config.toml
init_std_o = 0.0
lr = 0.00517
schedule = "wsd"
batch_tokens = 65536
Below are experts of layer 7 (counted from 0) of a mixture-of-experts language model. Rows are named router (the router's row for the expert), gate (a neuron's input weights, with its number), up (a neuron's input weights, with its number), down (a neuron's output weights, with its number) and show model dimensions 0-159. Each number is 128 + 32 x the weight over its row's rms, rounded and kept within 0 to 255.
After each expert's rows: a language model's description of what the expert responds to. This comes from a sample of Wikipedia text that the model never trained on.

# expert 1
router [154 138 114 191  50 167 123 209 115 135 105 153  73 147 174 107 129 102 116 113 133 146 138 167  74 129 188 114 169 109 118 182 112 114 113 181 168 104 113 132 148 144 131 125 108  72 169 161 187 143 106  86 146  74 181 139 177 124 108 120 151  89 163 168 125 182  93 140 146 163 163 110 113 121 110 162  85 177  91 100 156 148 177 139 171 124 175 123 132 138 121 143 142 127 131 131 111 137 149  91  94 120 101 157 133 107 127 144 156 117 111 152 195 111  83 157 103 110 100  98 117 113 164 162 179 141 157  97  99 135 100 101  75  72 168 128 104 138 181 171 180 119 148 161 119 192  84 102 147  81 196 191 165 116 109 100 127 150 133 147]
gate1 [147 106 103 168 122 111 138 151 161 142 232  97 145 141  86 118  94 120 141 121  97 164  80 119 114 205 112  86 112 143 123 157  95 119 119 133 104 175 116 174 176 219 116 126  78  84 153  88 105 144 137  95 160 132 110 123 159 184 138 131 157 127 112 141 100 126 129 170 146 157 113 166 126 117  89 102 163 199 108 147 138 178 107 120 137 143 121  66 133 120 104  89 130 140  73 140 100  71 138 128 153 145 105  92 166  91 130 141 143 150  77 154  76 133  89 112 103 142 159 174 103 227 126 126 134 114 112  64 156 107 106 134 166 168  84 150 170 176 188 126 166 196 113 130 158 100 151 128  92 156 108 172 152 130  92 155 128 161 127 148]
up1 [139 108 135 110 105 128 167  87 151 117  94 137 121  92 155  95 144  77 178 130 134  83 147  92 172  99  93 147 183 151 138 162  73 107 134 148 153  92 150 100 145  87 127 101 150 117 121 103  92 107 136 115 106 117  89  88  71 183  33 110 148 134  93 157 102 115  94 113 116 148 136  91 121  86  84 113 136  95 147 164 177 114  93 124 191 129 168 124 128 119 112 111 142 125 118 103 125 126 148 134 149 127 142 149  84 111 202  91  35 168 114 168 130 130 119 152 186 166 142 132  67 173  91 142  81 151 183 122 124 163 126  85 134 107 148 137 148 158  90  89  64 166 105 149  85 195 182 152 203  69 149 113 103 101 120 137 141 149 122 157]
down1 [105 131  85 126 144 125 140  67  77 155 108  68 168 103  99 121 169 163 187 143  94 111 121 150 141 189 139  89 127 164 102 154 136  81  91 133 183 107 126 158  93 158  80 147 171 109 151 137 126 164 148 118 209 154  85 104 144 146  92  89 125 109 111  87 170  97 119 151 135 119  92 117 144 137 158 145 113  75 116 126 154 106 145 100 142 201 208 129 115  74 123 116 100 229 105 141 167 133 109 135 132 152  95 126 177 118  67 106 154 160 142  98 179 129 136  96 155  85 159 159 156  97 138 144 104 138  93 103 170 132 156 138  70 143  72 131  47 115  91 134 135 129 108 147 112 130  97  76 135 108 146 152 144  84 114  64 110 159  96 135]
It responds to: Mixed word fragments. Mid-word pieces like ro, ri, co and section-heading starts after ===, plus auxiliaries has, had and dashes in tables.

# expert 40
router [148 164 147 175 124 167 110 145 167 163 171 139 180 160 188 117  71  79  73 171  73  84 172 176 102 147 147 130 152  59 169  97 138 101 159 130 181 106  91 133  82 169  95  90 154 151 148 150 156 110 117 131 131  97 135 125 119 153 147 164 110 145 133 185 149 161  83 100  95 132  71  61  82 136 119  91 130 100 126 152 149  92 122  91  99 101 127 154  79 123 155 167  65 164 176 126 154 144 122 111  91 126 128 150 111 162 158 155 128 164  84 128 140 142 141 173 227  94 132 179 127 140 156  90 164 121 167  68 128 151  92 105 127 154 104 102 102 149 163 131 171 138 129 157 171 130 148 111 156 112 180 128 188 135 141  97 161 157 126 112]
gate0 [ 84  90  85  84 129 155  89 104 136 150 170  79 166 104 135 126  85 159  83 151 106 148 145 132  91 162 103  76 151 221  83 153  94 149 181 120 139 167 154  91 127 136 145 106 110 118 149 149 154 160 141 107 171 121  87  78 125 128 155  91 111 145 135 110 164 134 172  84 131 109 128 144 114  95 104 115 149 110 152 107 108 160 115 156 144 189 175 121  88 152 224  95 115 202 175 154 195 179 144 143 186 147 120 118 166 111 129 102 128 161 160 130 145 152 147 108 178 129  99 167 124 150 135 136 111 137 165 109 156 147  93 103  32 130 100 135 108  77 152  94  76 133  97 124 163 120 171 155 147 116 129 101 108 126 180  69 166 143  92 152]
up0 [108 121 105  84 118 168  98 105 123 163  88  50 126 178 138 110  74 107 109 183  63 156 122 138 114  86 162 113 114 106 149 114 132  95 150  96 176  94 115 131 138 151  88  94 127 108 152 103 195 141 141 112 100 188  93 141 154 108 173  72 125 125 119 133  93 147 114  77 156 153 114 109  69 202  72 122 104  85 108 125 117 133 142 139  98 115 145 132 209 121 149 119 122 130 170 156 149 173 108 152 126 132 103 113 162  59 136 159 137 136 115 125 140 152  89 126 105 105 116 157  87 170 201 149 120 128 160  91 170 127  85 147  89 162 124  89 176 168 101 120 193 154 112  98  96 108 151  63 163 113  91 193  96 175 142  85 136 115 184 114]
down0 [137 119 141 107 110 162 134 109 169 183 179 178 123 243 141  40 114 133  86 178  54 156 145 175 142 109 144  36 122 120 140 201 165 172 130  73 156  83 122 141 124 133 129  65 140 107 164 118 149 168 130 189 130 139 133 135 168 150 148 123 151  92 145 137 115 144 159 110 118 113 102 105 121 145 135 108 140 122 113 148 117 167 107  64 148 111  98 131 106 133 182 137  77 119 124 135 104 115  88 125 115 151 130 122 137 149 108 183 109 131 117 215 183 153  97  94 144 126 136 115 118 126 128 124 148 102 172 111 104 126  96 158  87 104  95 101  89  94 151 153 150 185 240 141 106 161 138 130 170 125 135 137 149 116 107 130 152 134 120 105]
It responds to: Heading closers and Spanish pieces. Closing == or === marks after section heading words, plus Spanish or Romance name pieces and particles like de, Juan, -idad.

# expert 19
router [114 138 128 135  77 140 143 114 128 123  94 105 135 154 147  78 192  90 141 152 169 181 146 126 143 126 104 105 148 113 148 113 146 116 170 107 119 121 135 128 155 108 161 162 121 155 150 104  60 113  79  74 154  71 109 177  87 116 144 128 128  66 155  90 124 169 179  93 145 171 175 173 177 125 114 178  86 136 156  83 142 120 145 142  91  95  78 103 113 113 130  77  96 165  92 166  84 157 221 107 103  73 163 154  86 132 139 149 147 152 144 122 151 158 117  76 135 137 161  89 123 147 120 119 107 147  55 156 115 161  73 135 163 138 148 133  95  94  48 185 204 140 118 138  94 113 117 167 123  82 141 125  99 135  71 113 112 171 153 113]
gate2 [ 84 145 103 103 163 128 117 120  93 154 144 151 184 145  95 111  77 153 112  94 101 127 118 160 126 112 117 178  64 154 152  77  61 103 176 152 164 143 106 122  26 132 100 114 175 144  99  46 131 124 181 125 108 129  84 132 142 178  94 108 133 176 150 144 148 131  83  94 166 165 154 152 129  92 116 195  89 100 125 180 132 112 149 129 131 101 170 138 123 151  96 152 120  67  81  58 113 179 120  73 187 123 144  90 152 150 137  72 155 192 120 151  96 145 156 135 127 111 133 146 138 125 125 144 123 134 108 153 116  66 121  91 128 121 148  83 128 108 156 156 143 171 119  90 125 175  71 169 187 143 134 102 139 172  81 117 108 117 132 150]
up2 [106  75 112 145 121 115 144 125 149 121  95 117 140  75 147  91 108 124  62 136 119 186  71  85 116 131 187 104 119  74 108 183 106 115 166 103  58 103  91 127 112 113 177 126 133 122 181 129 150 153 146 121 136 136 112 155 143 114 125  79 134 122  91  32  94  99 138 144 104 149 181  86 187 147 164  81 148 112 148  63  94 114 113 120 142 175 162 119 181  87 143 125 167 118 150 168 155 156 158 162 143  97 148 144 144 150  80 135 119 144 101 113 135 104 134 117 111 168 168 111  56 100 140 183  94  84 121  88 157 133 103 175 101 123 170 137  95 155 141  94 166  80 133 108  53  96 149 124 106 137 158 126 120 131 170 131  74 182 185  85]
down2 [106  93 126 114 142  79 172 121 113  70  86  29 130 151 117 110 144 199 177 141 129 130 101 151 123 131 146 130 105 114 116 109 129 106 131 129 109 146  97 160 109 116 172 131 133 167 156 122 131 155 158 121 166 142 119 137 148 117  95  94 125  98 192 150 167 195 107 122 190  93 105 145  72 132 109 110 181 151 125 164 127 104  81 116 130 142 144  91  99 141  99 136 159  93 151 153 164 184 121 100  95  47  76 132 130 156 131  66 149 104 161 129 157 117 148 154 119 121 105 110 102 106  75 150 189 111 118  82 110 158  94 196 102  95 203 119 155 124 156 167 175 136  94 157 153 140  91 104 187  63 144 110  71 132 195 126 167 110 147  99]
It responds to: Places and proper names. Place names and their second parts (London, India, York, City, Angeles, -shire), and name pieces in tables of teams or works.

# expert 23
router [ 98 140 141 148  89 126 132  63 175 114 102 140 123 140 154  79 200 105 191 113 163 129 132 177 140 117 109 131 136 110 131 131 130 100 176 132 165 115 152 146 173 139 118 161 150 115 156 101  56 122 115  98  79  83 154 132  97 121 164 134 142 101 143 141 132 155 247  96 119 161 189 175 146 108 153 150  79 164 139 103 147 106 143 137  93  93  79 131 105 100 138 113 120 146 135 149 119 133 255 104  94  47 150 145  95 135 127 132 148 127 177 113 144 161 114 101 158 124 147  62 178 155 128 134 123 140  63 155 104 132  83 134 113 137 157 140 108 114  88 181 169 148 132 159 112 120 127 123 101  86 150  90 112 161  97 132 101 123 134  83]
gate2 [163 161 145  82 132 121 136 159  75 180  75 105 159 124 145 123 139 142 152  70 117 138 167 190  96 147 171  77 156 142 143 158  73 158  96 199 115 171 125 172  91 128 175  91 102 146 142 108 157  86  36 135 155 157 178 171 130 138  85 113  66  84 143 116 139 149  88 124 130 110  88 106 137 155 100 124 127 145 132 187 104 144 164 177 150 117 148 137 151 175 114 144 164 132 129  97 117 100 116 187 150 170 146 146 139 146 116 100 105 114 146 128 161 141 167 121 156 142  79 170  96  31  90 147 132 111 114 131 100 181 110 141 105  91  88  69 131 109  91  83 160 159 157 133 102  95 109 133  94 114  89 114  98  90 184 100 124 142 117 184]
up2 [183 115 157 107 108 113 137 116 117 134 194 108 133 119 131  55 126 151 110  91 110 139 143 152  46 122 103 139 166 118 150  77  86 148 142 105 179 105 114 116 143 125 111 104 153  50 144  91 168 115 162 142  86 113 177 125 130 166 145 135 253  79 193 137 176 128 131 122 123 110 161 108 136 113 160 166 143 102 100 171 102 131 169 114 114 103 104 119 133 196  74 116 172 127 115  79 152 109 118  97 167 105 154 136  72 144  94 118 139 110 115  66 162 158 113 103 122 137  97 119 122 138 180 113 113 123  71 119 174 142 134 108 130 125 152 109 149 128  79  91 113  73 112 155 149 131  97 179 133  95 205 101 115 114 141 177 139 119  61  83]
down2 [127 113 146  85 136 118 104  89 196 110 146 141 183 167 134 138 145 151 145  92 116 130 109 119 116  96 156 171  75 149 129 128 160 149 163 137 172 107 124 128 127 117 132 132 122 140 147 161 103 192 124 141 123 179 105 162 151 153  60 189 158  79 145 155 125 166 129  96 116 152 152 177 130  88 163 100 109 134 166 151 119 133 105 155  83 116 100  96 123 118 124  94 178  91 140 124 131 156 168 185 147  77 188  71 138 135 136 117 122 147 178 166 119  89 182 158 117 147 170 134  98 158  69 201  99  69 165 142 187 138 111 183 150 116 192 119  94 155 105 177 142 172 166 143 149 118  34 114 129 104  98 104  96 159 155 179 185 136 140  93]
It responds to: Place and country names. Names of countries, cities and states in prose and tables, such as London, China, Chicago, France, Los Angeles, Minnesota.

# expert 8
router [ 96 154 106 131 104 111 152 100 147 132 114 158 114 161 136  94 153 113 174 103 142 110 152 158 125 111 107 128 120  76 113 134 117  99 180 118 180 130 138 111 139 150 140 144 140 120 186 130  80 132 113  87  29 105 125 163 106 109 161 142 157  94 130 142 114 155 226 100  81 146 196 201 147 115 152 155  79 126 127 101 145 107 152 162 108 138  88 101  94 122 127 113 129 109 107 122  94 130 255  94 110  31 153 134  92 117 135 156 129 134 175 139 145 124 122  72 154 110 150 120 162 168 111 155 143 147 100 120 133 133  88 112 125 159 169 167 131 111 111 186 170 148 126 162 136 109 131 114  99  84 147 112 113 161 107 118 124 116 136  91]
gate0 [ 75 125 155  81 145 123 103 149 113  97 159 122 156  89 115  97  82 144 130 188 106 162  87 128  81 108 132 162 152 136 141 149 133  94  98  89 157 132 119  55 128 155 123 126 144 189 183 152 173 130  62 121  87 164 105  61 149 129 150  93 154 173  92 128 119 179 120  80 128 140 142 166 143 131  75  99  79 100  97 159 152  69 134  87 200 101 131 130 143 154 173 143  54  96 133 126 125 159 133 121 110 136 151 170  90 185 150  87 142 173 119 142  82 128  74 165  76 168 133 126 151 120 179 134 193  85 140 127 141 129  98 191 122 143 107  78 191 167 120 128  99 159  95 120 126 128 108 129  99 124 124 165 154  89 148  81 107 169 102 109]
up0 [ 74 155 119 108 131 130 134  99 179 128 142 177 188 127 169 163 106 128 165 111  96 116 138 110 222 131  76 125 118 142  78 100 142 147 104 106 178 100  95  95 104 145  88 136 134 160 176 175 121  81 102 101 153 127 116  99 110  93 115 125 121 134 179  99 105  56 157 158  97 212 103  78 117 116 135  80 164 189 156 101 118 163 159  97 127 151 140 131 124 106 181 110 103 120 158  65 146  98 112 106  93 137 178 117 151 132  68 137 137 125 114 136 109 118 154  99  92 104  81 135  99 118 125 143 113  89 129 134 150 133 139 168 179 174 175  87 190 188  92 141 119 109 114  85 125  71 113 181 124 109  74 108  98  59 109 157  98  94 141  99]
down0 [155 119 147 173 106 130 181 192 137 132 195 173  95 145 109  85 125 121  87  56  83 107 128 129 144  88  89  91 130 134  91 175 145 140 122 117 122 160 137 117 136 173 103  71 121 146 111 100 106 168 174  70 184 175  91 138  53 104 148  99  70 165 141  85  78 137  75  73 137 109 159 148 104 155 105 126 116  99 118 181 120  96 133 108 119 180 102 164 161 121 168 190 129 148  90 108 196 118  85 114  93 175 150 110  73 145 163 100  99 109 126  83 120 112 109 159 144 123 155  87 129 138 113 112 161  89 140  88 172 140 131 148 153 102 134 179 132 136 158 199  91 154 155 165 170 139 130 128 150  96 150 115  88 171  90 117 135 156 164 135]
It responds to: Table and code fragments. Mixed tokens inside tables and technical strings, like pipes, numbers, closing brackets, grid references and capitals such as SD, PC, POL.

# expert 60
router [165 150 157 123 143 101 102 126 104 161  68 118 152 144 129 196 129 119 116 156 164 137 190 164 159 162  93 175 131 159 156 108 131 134  55 138 125  84 155 129 121  90 107 185 131 164 111 121 192 165 156  93 119 114 113 164 111 148 139 172 135 111 138 114  79 121 147 132 147 131 111  77 192 128 112 108 123 123 133  85 138 179 125 104 120 141 174 104 131 167 121 104  89 106 111 161 129 141 153 146  98 198 156 140 106  84 175 137 127 115  94  98 109 109 124 192  85 115 131 218  62 101  70 147 138  94 209 140  93  73 131 109 131 115 160  54  99 153 115  70 106 127  73 128 219 140 114 138 136 170 130 165  96 102 114 127 108 125 131  99]
gate6 [150 159 113 124  84 136 156 148 210 139  89 125 143 130  89 170 137 121 107 105 154 144 101 148 178 146 149 127 100 124 146 136 173 141 143 127 135  90 178  80 155  84 143 149  99 110 155 183 149 109 111 144 141 100  87 130  96 124 202 163 141 183 115 137  70 189 148 107 100 126 109 185 166 139 161 120 108 133 133 119  88 143 114  81 135 144 130 113 152 144 163 143 100 149 120  93 131 141 123  86 227 155 143  95 110  67  90  49  86 129 104 152 128 133 114 148 158 131  64 142  65 109 142 167  97  93 179 133 178  60 129  82 104 113 148 109  61 142 102 137 104 125 137 132 125 147 143 109 142 183  44 125 122 136 115  85 112 133  50 133]
up6 [122 182 130 158 103 156  62  97 156  86 133 127 109 130 144 160 164 131 128 142 151 124 129 131 216 173  80 135 142 141 168 101 182 156 135 141 134 137 155  52 158 129 138 145 113 110 108 173 156 102 150 163 106 113 104 179 140  63 152 195 132 164 106 126  63 165 123 160 116  87  85 119 136 169 170 100 150 119 121 132 101 160 109  97  87  89 107 115 157 124 162 149 129 171 109 147 146 148 144  97 160 161 137  97  91  65  71  33 109 129  86 165 133 168 130 147 117 143  69 149  79  92 135 176  69 100 121  96 170 105 112  86 165 120 181 139 112 134 113 133 114 161 140 163 118 135 134 111  83 206 116 111 130 122 124  87 132 173  77  98]
down6 [161 137 149 113 141  92 137 117 122 103  94  41 125  98 146 148 122 150 108 114 128 152 143 150 145 134 161  97 113 109 163 105 112  93 153 125 145 231 150  89 135 101 101 137  95  96 100  78 127 160 140 179 167  64 173 129 120 188  77 111 178 110 177 100 112 158 160 107 160 147 120  85 145 157 173  66 130 157  91  58 133 171 161  96 141 138 131  92  91 123 128 143 108 139 150  93 152 104 120  90 145 145 149 158 158 147 115 120 161  90 103 143 134  76 125 123 162 161 123 159 143 126 108  98 119 121 144 182 187 169 103 193  65 123 153  68 137 100 128 118 120  96 161 173 128 170 168 108 171  56 148 117 127 103 154  51  98  81 162 146]
It responds to: Verbs and verb endings. Verb forms and inflection pieces like -ing, -ed, -ates after subjects or to, such as worked, declared, create.

# expert 63
router [103 102 143  95 104  80 179 135 149 116 141 101 101 172 176 128 144 126  79 138 174 137 120  46 187 126 160 127 110 185 128 114 173 144  99 164  83 160 111 111  94 100 151 126  89 108 146 132 109 166  96 108 178 177 123  91 168 108  83  94 132 110 140 107 133 158  92 107 137  97 143 164  64 121  96 160 174  99 105 120 177 121  90 115 154 170 126 144  86  89  88 150  82 165 100  96 104 113  94 149 125 168 143  85 132 195 123 105 103 104  98  68 166 144 135 105 186 139 134 150 147 157 147 141 144 154 219 172 168 112 150 112 120 163 106 144 163  73 134 144 170 123 128 135 170 120  97 124 168 185 140 116  72 121 196 117 160  93 113 186]
gate0 [154  79  97 148 111 122 146 127 138 112 106 109 128 123 114  66  96  82 127 146 122 106 131 166 137  97 144 133  91  96 205 142 156 150 141 145 147 121 156 155 108 111 175  85 124  45 135 149 126 127 102  85 145 125 138 108 152  77 184 144 181 118 142 117  93 142 112 176 121  90 159 120 138 121  80 117 126 171 145 148 127 132 128 121 141 129 111 114 149 130 124 178  64  96 160 108 144 108  81 150 206 119 147 107 160 120 115 102 114 165 202 175 124 142  36 134 128 160  78 130  81 148 109  73 122 108 153  76 127 128  94  79 135  93 150  84 170 101 125 121 125 140 119 104 144  78 125 160 132  49  73 171 200  91 205  93 157 167 169 158]
up0 [169 118 130 105 128 146 121 121 111 118 168 148 125 157  86 118  80 127 105 137 123  82 155 123 152  94 125 179 119 153 148 116 155 130 120 130 167 152 184 130  78  67 172  88  91 103 141 192 200 130 116 117 139 133 116  74 121  86 167 146 211 109 145 126 111 173  96  75  89 134 158 133 148 114 130  89  98 168 113  71 164 107  58 100 150 118 130 140 130  89 137 167  96 115 126 159 143  67  85 117 201 142 128  55 172 107 117 126 152 130 240 138 128 160  70 140  95 113  93 108 105 172 128  93 172 137 178 117 142 134 154 121 155 151 182 123 129  62 103 122  80 104 102 136 163  99 165 137 134 133 119 162 181 125 151 120 118 134 144 171]
down0 [158 157 130  97 116  86 118 162 145  90 181  96 144 140 119 169 155 182 150 110 138 164 102 150 107  93 150 104 177 134 148 140 148 147 111 114  88 114 166 143 114 102 118 148 150 135  67 125 103 109 178  91 133  90 148  94 135 120 148 140 130 148 107 188 167  85 107 173 133 131 126 204 151 128 177  96 180 136 127 147 152  63 162 154 155 184 135 172 198 194 102  82 101 165 105 138  77 137 169 175  53  53 124 181 102  92 165  84 148 179 108 110 139 117 128 126 100 138 135 115 135 152  88 125 121  96  98 104  93  96 133 124 144 118 168  92 144 134 113 131  80 142  99  59 113 142 115 120 143 143 215 176 109 153  94 146 129 165  96  75]
It responds to: Infinitive to and modals. Infinitive or directional "to" after verbs, plus modals would, can, may, will, could, and agentive "by", e.g. "moved back to study".

# expert 26
router [ 90 149 113  89  10  78 126 101 162 184 138 114 154 168 109 104 151 183 139  99 191 177 161 155  95  82 105 151 154 155 115 108 109 135 136 168 125  90 110 146 155 128 104  78 142  58 121 146 165 161  74  29  79 125 127 153 113 134 133 180 158  98 154 129 105 118 139 122 120 116 111 142 128  81  72 127  98 141 160 121 129 124 105 172 136 120  80 106 178 177  91  83 136 149 104 116 118 139 120 130 123 111 134 145 128 134 114 149 110 119 167 141 120  63 105  71  94 139 141 152 102 107  70  98 171  57  95  81 137  90  96 120 113 170  97 155 122 119 108 118 193 147 169 133 144 111 105 114 152 136 184 112 107 136 110 124 180 179 160 113]
gate0 [175 167 115 201 125 155 105 109 131 115 160  43 178 153 132 125 171 106 113 115 123 119  66 120 107  89  85 104 174 118 150 136 142 144 129 143 110 108 166 141 102 116  98 111 170 182  72 155 129 150  97 114 203 133 124 152 153 135 137  49 159 107 169 103  80  63  80 184 167  97 162  89 113 139 114 124 156 106  83 170 134 166 139 133 132 104 141 123 128 109 146 181 179 132 188  95 154 147 121 118 123 127 173 109 105 185 188 146 129 165 126 128 193 111 170 118 165 213 104 131 108 146  74 128 143 103 176  95 143 182 139 152 122 122 127 138  93 145 153 136 111 122 162 104 113 167 154 139 143 131 140 124  99 128 173  89  94 149 178 189]
up0 [127 156 109 107 109 105 138 195  86 112 110 121  80 119 152 169 156 162 107  47 168 103 104 107 117 192 155 193 118 189  96 126 162 162 106  85 122  82 152 108 163 175 186 145 144 163 148 136 101 113  90 185 150 100 134 142 142 159 114  94 167 145 131 179 146 157  97 178 149 150 152 129 150 160 163  98 101 140 125  99 185 111  86 165 122 131 140 138 109 146 184 140 136  93 127 112 136 115 143  98  88 129  74 118 144 149 148 143 151 131 183 161 105 171 111 130 165 121 101 129 132 145  71 144 135 213 125 160  82 105 130 165 137 153 172 128 147 108 146 151  72 118 125 129 169 109 169  93 109 139  83 121 111 147 156   6  67 128 129 155]
down0 [106 149 163  93  96 120 163  88  95 138 125 146 123 113 110 106 146 113 139 147 159 118 147 105 130  86 132 194 127 112 201 132 158  92 100 146 136  90 188 120  92 165 138 126 168 212 106 184 127 162 131  92  89  68 177 151 158 147 171 158 125  90 136 142 147 148  79 121  52 121 156 121 109 135 144 156 204 126 130 124 197 199  99 141 161 140 136 174 157 137 124 157 162 171 202 118 135 130 187 132 145  92 100 141 133 171 181 165 127 127 149 119 130  70 150 127 123 186 127 161 102 141 152  85 168 130 134  96  86  78 122 104 186 142 117 137 162 139 136 111 145 173 126 137  83 153 127 140 117 126 120  92  74 190 177 133 125 185  95 113]
It responds to: Capital letters in acronyms. Single capital letters inside acronyms, call signs and abbreviations, often after an opening parenthesis, as in AFSOUTH, WPRI, NED.

# expert 32
router [120 121 104 158  65 129 140 159  83 106 145 176 105 128 115 119  76 134  89 154 156 117 172  67 133 176 135 142 121 167 161 132 139  85 113 134 134 135 112 129  89 117 182 134 137 131 102 133 130 189 128  84 160  88 109  99 172 112 121 109 124 125 117 137 142 154 152 127 131  93 156 199  76  23 119 168 115  91 131 148 171 116  98 156 159  95 175 138 119  61 124  59 114 123  71 133 126  97  97 132 129  99 143 134 167 184 122  62 104 152 128 112 199 163  88 156 134 119 111 173 102  99 128  73 141 118 157 136 122 163 158 121 114 196 118  85 123  93 201 159 120 120  69 124 159  97  80 125 149 145 109  51 106 146 153 166 114 163  85 116]
gate1 [156 136 162 146  89  78 102 103 138 137  69 138  59 197 120 115 154 106 102 155 101 134 184  94 122 152 153 103 126 167 109 158  73 173  69 156 139 165 159 121 129 158 116 129 123 128 166 144 169 131 129  75 128 126 143 133 108  43  54 177 187 131 105  91 157 176 158 145 133 126 167  86  93 118  84 132 130 150 139  86  89 140 157 130 175 190  84 135 107 101 145 147 203 145 123 108 134 181  90 132 164 127 134 149 119 104 170 130 141 127 145 109 104  90 184 132 109 165  54 107 125 132 158  91 136 102 169 126 139 118 116 113 112 196 104 106 121 105 161 118  82 109 122 149 144  63 138 133 148  84 124 145 170 110 167 201 163  81 111 145]
up1 [ 88 139 110 169 123  85 129 165 151 103  87 170 162 134 120 135 170  92 123  81  91  98 161 147 172 192 155  94 124 160 124  90 124 230  96 142 151 144 157 108  84 119 140 139 148 123 145 133 157 130 177 120 109  94 138 148  67 100  85 123 168 146  99 179 139 174 141 125 103 128 163 110  94 119  72 160 108 149 104 201  70 199 186 122 154 181 126 114 152 111 165  64 192  93 147 154 114 125 102 120 119 118 160 107 164 128 136 134 146 105 119  57 127 119 178 150  91 124 189 148 154 145 107 107 178  88 169 112 117  72 133 146 136 145 119 100 117 125 147 124  80 121 156 154 150 133  95 121 207 108 178 103 103 122 163 138 130  88 155  86]
down1 [107  62 186 168 142 157 127 103 151 131 155  97 128 216 161 137 110  87 135 129 159  75 108 108 118 124  99 112  87 150 133  92 138 166 113 134 121  52 115 163 140 168 136 101 160  49 135 179  89 151 112 136 110 101 126 201 116  97  66 154 112 103 156 129  79  99 124 128 118  96 146 167 126  74 124 130 122  93 139 147 131 137 146 133 166 148 131 117  89  73 117 131  76  93  60  70 167 147 127 118 131  95 150 159 155 152  97 117 107  64  74 150 169 162 135 113  49  89 108 142 137 152 108 141 137  44 124 125 139 122 108 180 144  91 185 112 185 115 115 117 113 126 175 142 115 118 129 141 138 123 101 123  73 143 206 137 145 129 155 164]
It responds to: Verbs, auxiliaries, prepositions. Function words after a subject or verb in prose: to, with, had, has, would, can, plus main verbs like finds, made.

# expert 43
router [ 99 142 121 136 119 129 125  85 162 147 104 147 128 145 168 112 177 118 183 145 139 112 147 169 147 110 110 148 131 100 125 113 123  91 170 110 167 126 129 121 168 144 139 119 144 114 171  91  61 109 124  79  48  94 132 136 129 106 165 111 137 112 143 129 129 161 206  99 121 163 202 180 161 116 171 148  70 142 137 105 153 119 161 148  95 101  83 133  90  83 123 105 130 108 130 140 130 148 251 112  79  35 169 132  98 133 118 154 144 131 185 146 133 159 110  98 136 139 148  40 202 172 121 150 123 139  58 161 116 134  87 145 112 161 187 164  97  97 110 178 164 131 125 142 137 135 144 140 100  82 147  78 110 148 103 115 120 124 132 110]
gate0 [150 132 139 127  99 109 133 131 188 122 131 128 118 104 118 170 151  94 127  62 123 174  83  91 140  81 104  40 107 163 180 191 140 184 109 177 121 156 147  86 166 162 122 108 120  59 118 122  90 101 145 134 178 165  85 105  84 120 174 176  76 169  51 159 129 133 143 151 154 111 143 162 135 109 139 157  68  87 106  91 116  79 118 142 219 108 172 165  83 123 134 148 129 120 189  92 165 122 115 189 154 144 134  97 179 109 109 113 170 122 134 138 121 113 123 153  82 114 174 131 105 132 129 163 109 122 106  98 148 127  98 133  95  99 119 100 148 132 132 158  92 133 174  90 180 159  55 172 128 120 141 112 151  92 166 106 126 131 157 126]
up0 [117 126 165 106 123  87 120 117 127 114 152 150 118 146 112 166 126  81 153  94 152 130 114  83 164 112  28 112 139 205 178  95 109  85 158  98 122 194  94 158 136 161 142 116 156 141 143  79  65 141  70 187 100 143  69 172 111 191 122  53  79 134  71 116 125 141 115 130 102 133 157 143 149  97 114 136 172 152 160 109 117 128  91 101 153 153 136 127 126 123 148 130 129 113  99  98 166 160 142 135 115 131 178 100 162 126  88 126  94 175  61 182 134 141 139 154 139 193 140 111  92 113  94 178 149 111 207 136  98 171 144  97 119  93 157 108 135 111 143  88 123 165 164 179 175 171 119 132 156  96 118 145 167 110 161  86 144 106 177 140]
down0 [133  73 115 137 111 148 137 186 150  94 144  75 138 135 155 169 154  87 121 136  74 133 133 144  72  86 146 146 176 105  90 106  84  88  99 139 157 125  88 152 131 143  98  68 137 165 150 142 103 118 102 167 106 132  86  85 145 159 195 102  83 146 146  83  79 119 147 162 148 119 163 125 177 137  90 148 140  54 188  98  75 165 148 111 187 104 107 167 111 173 103  70 131  87 107 108 196  90 142 115 167  69 162 125 146 172 123 122 146 155  87 130 134 119 153 170  98 124 122 116 135 189 162  86  98 125 121 126  69  76 113 101 128 146 130 157  91 108 102 105  86 124 109  47 165 138 190 125 120  87  76 128 114 144 119 108 109 146 134 157]
It responds to: Capitalized name starts. Capitalized words opening names, parties, titles or entries in lists and tables, such as Green, Labor, New, Fox, Jane.